Weights of a small mixture-of-experts language model, trained from scratch on English Wikipedia: 4480 steps.
Below are experts of layer 5 (counted from 0) of a mixture-of-experts language model. Rows are named router (the router's row for the expert), up (a neuron's input weights, with its number) and show model dimensions 0-191. Each number is 50 + 15 x the weight over its row's rms, rounded and kept within 0 to 99.
Before each expert's rows: a language model's description of what the expert responds to. This comes from a sample of Wikipedia text that the model never trained on.

# expert 31
Description: Action verbs, prepositions after verbs, and hyphens or line breaks in credits and lists, such as against, took, received, co-authored.
router:51 51 45 46 64 50 36 37 72 44 41 69 36 58 62 42 44 37 44 57 58 57 20 53 45 55 50 63 24 49 60 59 42 54 32 60 70 51 45 41 65 22 59 54 43 44 75 69 44 42 62 48 50 50 37 71 47 49 40 60 56 55 33 20 48 59 66 43 86 60 45 54 52 41 54 32 28 33 47 35 48 34 24 48 46 51 53 37 52 54 29 57 64 46 59 77 34 31 41 38 49 35 61 57 53 80 71 24 42 32 38 42 25 59 26 36 71 98 58 43 24 38 33 59 33 47 48 46 59 68 63 71 55 46 34 55 74 54 53 35 56 66 48 71 46 43 54 45 43 63 47 70 24 74 81 67 52 29 23 41 67 45 24 41 29 42 70 62 48 48 41 43 60 44 50 71 37 48 71 59 51 27 90 26 73 57 55 57 62 43 28 99
up7:33 56 42 34 15 60 41 49 51 38 29 40 54 53 58 37 49 51 68 60 60 53 42 46 53 42 31 34 76 57 45 21 45 74 50 76 80 75 39 31 70 37 28 55 57 66 52 37 45 37 65 70 54 44 60 56 38 59 32 52 46 46 47 48 45 30 61 34 58 00 19 57 33 46 25 39 52 81 65 42 31 69 46 52 49 53 47 60 43 52 55 56 69 51 72 43 58 56 47 63 30 63 56 64 32 60 34 37 75 47 64 57 64 31 80 66 69 68 36 68 39 62 54 37 41 35 66 43 49 29 72 38 71 41 38 73 73 53 38 47 65 59 22 34 71 42 64 19 52 52 45 46 47 31 38 61 59 48 52 55 66 67 60 36 42 38 44 49 50 41 34 55 62 28 60 35 60 33 54 44 56 64 20 28 32 19 65 48 81 68 75 28

# expert 18
Description: Digit pieces of years and numbers after 19 or 20, as in 20-03, 19-80s, and the space before a year.
router:73 38 50 23 26 36 49 48 58 30 78 90 45 56 62 47 22 36 64 63 71 35 37 35 51 62 69 68 29 49 57 43 54 49 62 37 66 52 70 20 50 44 59 71 55 44 61 57 58 37 60 57 31 44 16 55 52 33 58 13 56 41 53 35 37 36 51 27 76 59 52 44 51 08 56 23 55 72 39 42 48 44 60 45 43 61 57 40 58 60 55 43 65 41 34 97 59 57 38 46 44 55 48 08 68 52 65 41 40 54 48 53 43 47 59 47 46 76 54 45 36 44 65 83 19 28 44 53 71 52 53 45 34 56 25 51 73 55 53 39 67 60 30 70 63 56 57 38 41 70 82 62 55 65 50 54 54 58 37 61 46 49 59 59 31 73 63 58 51 59 32 75 53 56 48 69 40 61 41 55 27 40 50 33 40 88 61 44 35 49 62 68
up5:58 72 54 31 26 43 55 23 63 42 38 33 42 45 43 62 81 33 61 59 54 54 52 53 45 54 41 50 50 24 65 50 36 42 60 36 42 55 73 48 29 53 53 51 64 57 48 28 30 43 52 47 55 30 43 39 29 28 80 28 47 71 90 40 45 57 30 44 75 34 43 55 41 47 51 13 39 45 75 72 65 63 45 59 39 72 40 50 21 32 50 54 64 58 55 57 80 52 69 46 60 70 44 40 64 45 54 78 52 62 48 63 51 68 33 48 35 50 42 44 51 32 63 39 28 96 67 68 68 17 33 46 42 54 53 70 43 42 66 62 60 43 22 29 63 53 65 53 50 56 64 72 58 47 35 38 61 63 21 68 51 62 40 29 20 58 71 65 45 56 29 37 21 31 58 65 41 31 17 33 62 37 70 39 59 52 48 48 34 47 38 55

# expert 37
Description: Connective words in running prose and titles, mostly and, of, to, in, for, from, as in "Pole and polar", "died in".
router:53 49 50 62 50 65 36 74 61 25 57 62 43 63 73 67 17 47 10 68 76 40 37 30 61 45 53 57 25 38 70 75 39 52 47 69 49 66 47 46 30 29 59 49 42 45 69 50 39 47 70 44 35 39 56 80 35 45 57 58 43 61 70 32 56 27 62 50 69 53 64 42 59 49 57 52 50 40 21 61 27 36 34 52 35 43 77 26 67 59 59 44 67 37 49 83 40 31 47 42 69 40 56 61 71 49 46 37 51 65 34 14 35 41 69 37 64 67 52 40 34 42 43 59 14 59 73 46 73 48 46 73 37 66 40 38 37 35 58 39 49 99 31 52 44 69 67 56 25 62 52 65 46 49 47 42 74 36 38 37 68 29 51 42 41 51 56 54 44 69 41 45 53 29 34 50 51 61 69 80 39 43 59 52 74 52 62 68 32 37 50 55
up5:67 39 65 78 31 35 56 47 58 63 66 20 69 45 62 66 51 55 60 49 39 54 41 23 33 29 68 46 57 59 63 15 56 60 72 56 48 61 63 64 49 40 50 58 70 53 08 42 68 52 67 53 52 37 45 60 48 60 26 48 49 60 46 75 63 50 63 51 51 33 52 47 86 31 35 68 44 48 52 41 47 37 46 47 62 63 67 41 72 37 33 20 55 42 29 51 64 61 57 58 59 62 77 38 61 63 61 28 35 60 27 77 27 54 55 48 60 30 32 61 64 55 44 68 53 17 69 30 49 47 66 55 43 45 35 48 63 56 57 40 08 52 35 44 61 63 59 35 61 53 18 08 43 17 35 63 25 62 52 56 48 36 61 69 64 27 44 54 27 49 64 24 64 60 58 60 53 53 66 65 43 61 41 45 48 59 44 80 66 64 46 81

# expert 12
Description: Geographic words in locations: compass words North, South, West, New, plus County, River, town, city, Park, e.g. North Carolina, New York.
router:45 66 49 31 38 62 68 41 72 65 61 57 59 43 47 40 36 31 47 52 50 32 37 40 41 21 73 75 34 53 62 64 46 36 59 39 42 47 61 41 39 49 71 33 56 37 57 47 39 45 40 66 27 34 45 53 47 00 70 25 50 56 58 16 59 41 65 53 61 60 59 37 66 25 64 33 63 19 40 29 44 39 59 46 46 42 57 37 67 51 39 65 60 38 52 59 40 37 45 27 67 71 49 39 64 61 49 45 51 68 32 56 59 40 47 29 43 54 31 25 45 32 44 48 39 67 42 66 84 40 59 62 37 96 43 64 48 44 61 39 48 42 41 56 22 59 42 52 25 39 47 71 59 49 53 09 57 33 32 25 47 38 54 36 30 42 63 21 46 43 05 47 64 54 60 58 57 52 59 66 56 43 53 18 74 68 60 56 36 38 40 57
up0:45 07 65 40 25 62 49 15 53 69 47 33 44 45 44 58 70 67 63 48 71 19 47 42 48 58 50 50 63 49 53 44 34 29 30 20 53 50 27 37 34 76 60 37 47 53 75 69 66 82 35 61 33 51 63 31 37 45 49 65 47 36 54 41 48 49 68 32 47 56 69 29 49 63 33 57 46 41 35 79 37 51 68 69 80 52 65 43 47 65 49 73 45 41 38 46 51 46 47 31 43 57 53 58 14 31 12 33 43 66 51 49 85 69 64 59 58 45 49 59 63 52 37 26 55 62 24 60 45 52 58 44 56 54 67 76 63 67 45 50 66 28 53 29 43 66 37 41 41 32 26 55 26 84 74 65 47 62 50 54 48 63 79 45 61 50 65 38 53 47 74 45 53 42 43 40 69 52 55 43 61 44 65 46 43 87 28 38 60 30 45 37

# expert 6
Description: Nouns for roles, parties and groups such as Party, member, player, Minister, election, plus occupation suffixes like organ-ist, scient-ist.
router:71 30 62 51 55 52 32 51 61 50 54 48 23 62 55 27 60 33 47 64 59 43 37 60 74 52 87 22 36 38 77 67 34 47 46 41 48 61 51 73 75 56 73 29 69 40 67 52 44 38 63 76 34 52 29 55 51 43 68 63 53 37 39 47 45 37 81 35 69 55 58 69 38 45 42 39 45 46 22 42 55 51 48 46 33 67 60 56 64 65 32 51 35 60 45 47 19 45 28 52 76 52 48 34 65 80 45 24 23 35 53 55 34 54 47 42 48 67 19 40 30 49 52 50 25 38 38 24 73 43 50 79 44 68 30 52 39 50 48 56 35 80 41 64 80 56 75 34 34 56 56 45 41 68 40 75 47 24 50 19 38 39 63 24 43 45 46 41 36 48 42 45 72 32 55 51 41 56 38 62 18 62 73 38 67 62 50 49 22 44 71 58
up1:29 46 65 72 34 55 40 68 36 65 28 40 42 29 48 41 86 42 37 63 41 48 77 24 18 53 35 43 43 57 61 40 60 23 51 49 23 30 46 65 48 49 54 37 37 63 54 50 49 55 33 46 46 39 55 43 71 59 44 43 17 42 48 44 36 56 45 34 55 13 58 55 50 47 51 45 45 33 23 31 54 24 82 68 66 57 58 28 77 25 14 61 29 48 40 65 54 58 38 52 25 64 48 36 66 61 30 36 53 38 61 61 38 60 71 62 53 56 64 61 46 42 47 31 49 27 59 49 47 46 59 46 80 53 57 43 37 54 49 50 62 54 33 64 79 42 36 45 38 71 80 36 60 57 55 39 37 80 19 42 63 46 40 39 87 42 63 55 46 81 71 37 52 32 76 46 62 49 39 53 81 56 70 49 60 19 49 54 64 46 45 66

# expert 14
Description: Prepositions and sentence openers introducing times, dates or places in running prose, such as in, on, at, In, from, mid-.
router:48 68 62 46 42 47 30 60 39 30 62 71 47 53 52 58 23 56 32 80 60 24 54 37 68 15 61 60 38 57 93 48 52 52 52 65 50 54 55 36 48 57 57 39 51 59 85 53 55 61 67 44 56 37 41 78 39 37 40 57 50 46 72 28 63 45 54 55 70 36 50 47 54 36 64 50 53 34 19 54 56 54 35 34 44 25 36 13 83 73 49 49 67 42 51 82 40 51 53 42 72 40 48 55 73 70 30 35 47 53 37 36 41 55 65 37 68 77 36 39 45 49 52 51 12 42 66 34 81 51 29 69 29 77 38 52 51 41 52 42 71 54 37 57 42 56 70 51 09 54 55 67 51 60 62 63 38 20 42 55 45 30 44 48 43 37 62 61 51 65 48 61 61 45 23 67 47 73 43 82 43 29 55 25 69 52 64 65 56 50 64 56
up0:71 70 54 57 60 63 47 44 33 53 83 55 42 58 39 39 39 58 51 40 35 60 43 29 64 36 29 60 64 61 57 25 57 56 58 48 49 40 38 53 33 59 55 83 59 48 32 54 68 63 75 30 66 81 45 62 64 62 69 44 79 53 72 53 56 64 29 46 69 30 46 50 12 76 48 29 47 69 52 38 44 49 66 65 43 15 59 36 58 39 40 50 40 62 40 26 47 39 92 51 58 56 73 32 41 53 44 54 79 66 58 44 17 50 40 32 65 42 58 71 15 52 70 22 60 38 51 43 41 61 35 32 56 56 62 35 59 68 69 60 55 60 67 68 49 59 33 48 61 34 37 20 59 54 51 30 39 69 65 55 29 24 82 73 69 22 26 63 40 47 49 58 44 57 49 60 51 46 64 37 71 54 58 57 38 46 56 34 52 53 50 73

# expert 54
Description: Commas, periods, colons and prepositions (in, of, at, by, to) linking clauses, as in may refer to, Headquarters:.
router:54 70 53 61 32 64 29 44 84 45 53 68 47 54 55 60 29 31 51 53 79 47 14 27 52 38 76 75 41 37 54 52 56 42 43 64 48 54 47 46 38 51 69 69 48 41 87 59 52 34 51 54 31 31 43 61 48 30 73 31 24 65 57 23 62 43 52 35 66 59 58 52 53 41 64 32 57 51 39 29 43 47 28 50 40 38 48 28 64 48 67 51 56 49 40 78 38 38 34 25 69 52 66 37 61 51 54 47 41 74 40 15 17 66 54 47 64 82 36 40 19 35 27 70 28 43 53 38 69 68 35 72 22 49 54 50 33 20 45 33 65 86 54 52 50 74 64 42 43 37 48 60 49 62 72 44 64 29 24 54 65 34 37 47 42 46 68 61 38 63 40 52 48 40 33 46 40 56 65 68 47 25 82 48 65 53 54 68 52 42 57 59
up1:29 48 53 35 34 52 29 68 46 54 70 58 46 47 37 45 49 48 67 32 55 59 47 23 51 49 58 61 55 57 45 53 49 57 48 54 70 38 35 47 34 52 56 46 60 23 30 58 10 43 52 58 31 31 60 27 67 43 52 60 39 54 59 41 45 42 62 53 28 43 56 27 86 32 55 76 79 69 72 47 60 73 45 73 36 58 51 44 58 70 71 46 39 46 30 55 47 47 48 58 72 59 37 69 51 80 15 60 85 53 35 33 44 42 11 68 56 18 44 48 73 55 82 46 70 67 59 49 46 48 36 75 41 58 68 72 31 29 46 64 63 32 65 50 22 55 56 73 60 41 42 42 73 80 80 62 18 49 54 48 47 59 58 60 54 33 41 49 41 32 48 41 57 77 55 59 53 47 68 27 34 54 58 47 45 45 42 47 75 44 72 23

# expert 17
Description: Determiners and number words opening a noun phrase, often after of, with or a period, such as the, their, this, two, three, all.
router:67 69 55 44 57 55 33 53 60 40 65 68 21 60 65 49 45 42 44 51 85 32 52 59 56 39 65 52 44 22 55 66 54 26 46 57 48 55 68 38 51 30 54 75 65 47 72 46 32 33 31 58 58 47 41 60 62 34 56 52 55 30 59 54 46 34 74 32 70 58 65 44 52 38 48 25 49 51 25 37 65 31 26 40 49 48 67 47 60 53 55 76 54 23 47 77 65 59 44 17 47 39 40 20 72 68 47 25 52 58 56 49 36 47 54 20 49 68 58 09 43 62 46 68 18 63 43 38 70 57 30 69 27 64 45 47 50 44 25 37 50 59 54 62 37 45 58 36 22 45 68 54 48 57 55 64 63 30 52 41 26 41 39 35 24 64 66 43 66 28 26 80 46 56 39 72 41 49 32 44 36 28 36 34 48 48 51 82 24 35 81 64
up1:71 41 56 09 55 39 52 38 27 27 10 34 28 37 64 47 54 57 81 54 26 39 35 63 60 32 47 61 23 65 56 69 57 45 20 41 09 51 57 42 68 64 57 70 28 43 37 33 54 52 54 58 47 60 52 43 62 54 50 54 73 30 59 44 26 41 50 48 56 40 55 51 57 85 66 25 25 67 69 29 59 35 55 57 61 42 47 53 39 64 33 37 40 42 80 41 45 28 72 45 53 49 59 58 62 38 47 50 32 26 10 08 59 51 47 39 45 29 62 77 50 53 62 27 51 24 52 27 73 57 63 54 42 42 50 39 65 41 62 56 53 49 37 47 54 56 77 66 68 80 39 44 37 51 53 49 53 72 48 22 56 61 58 50 40 70 47 37 48 55 37 45 44 75 71 54 17 56 41 44 46 47 46 53 59 43 33 31 43 40 58 57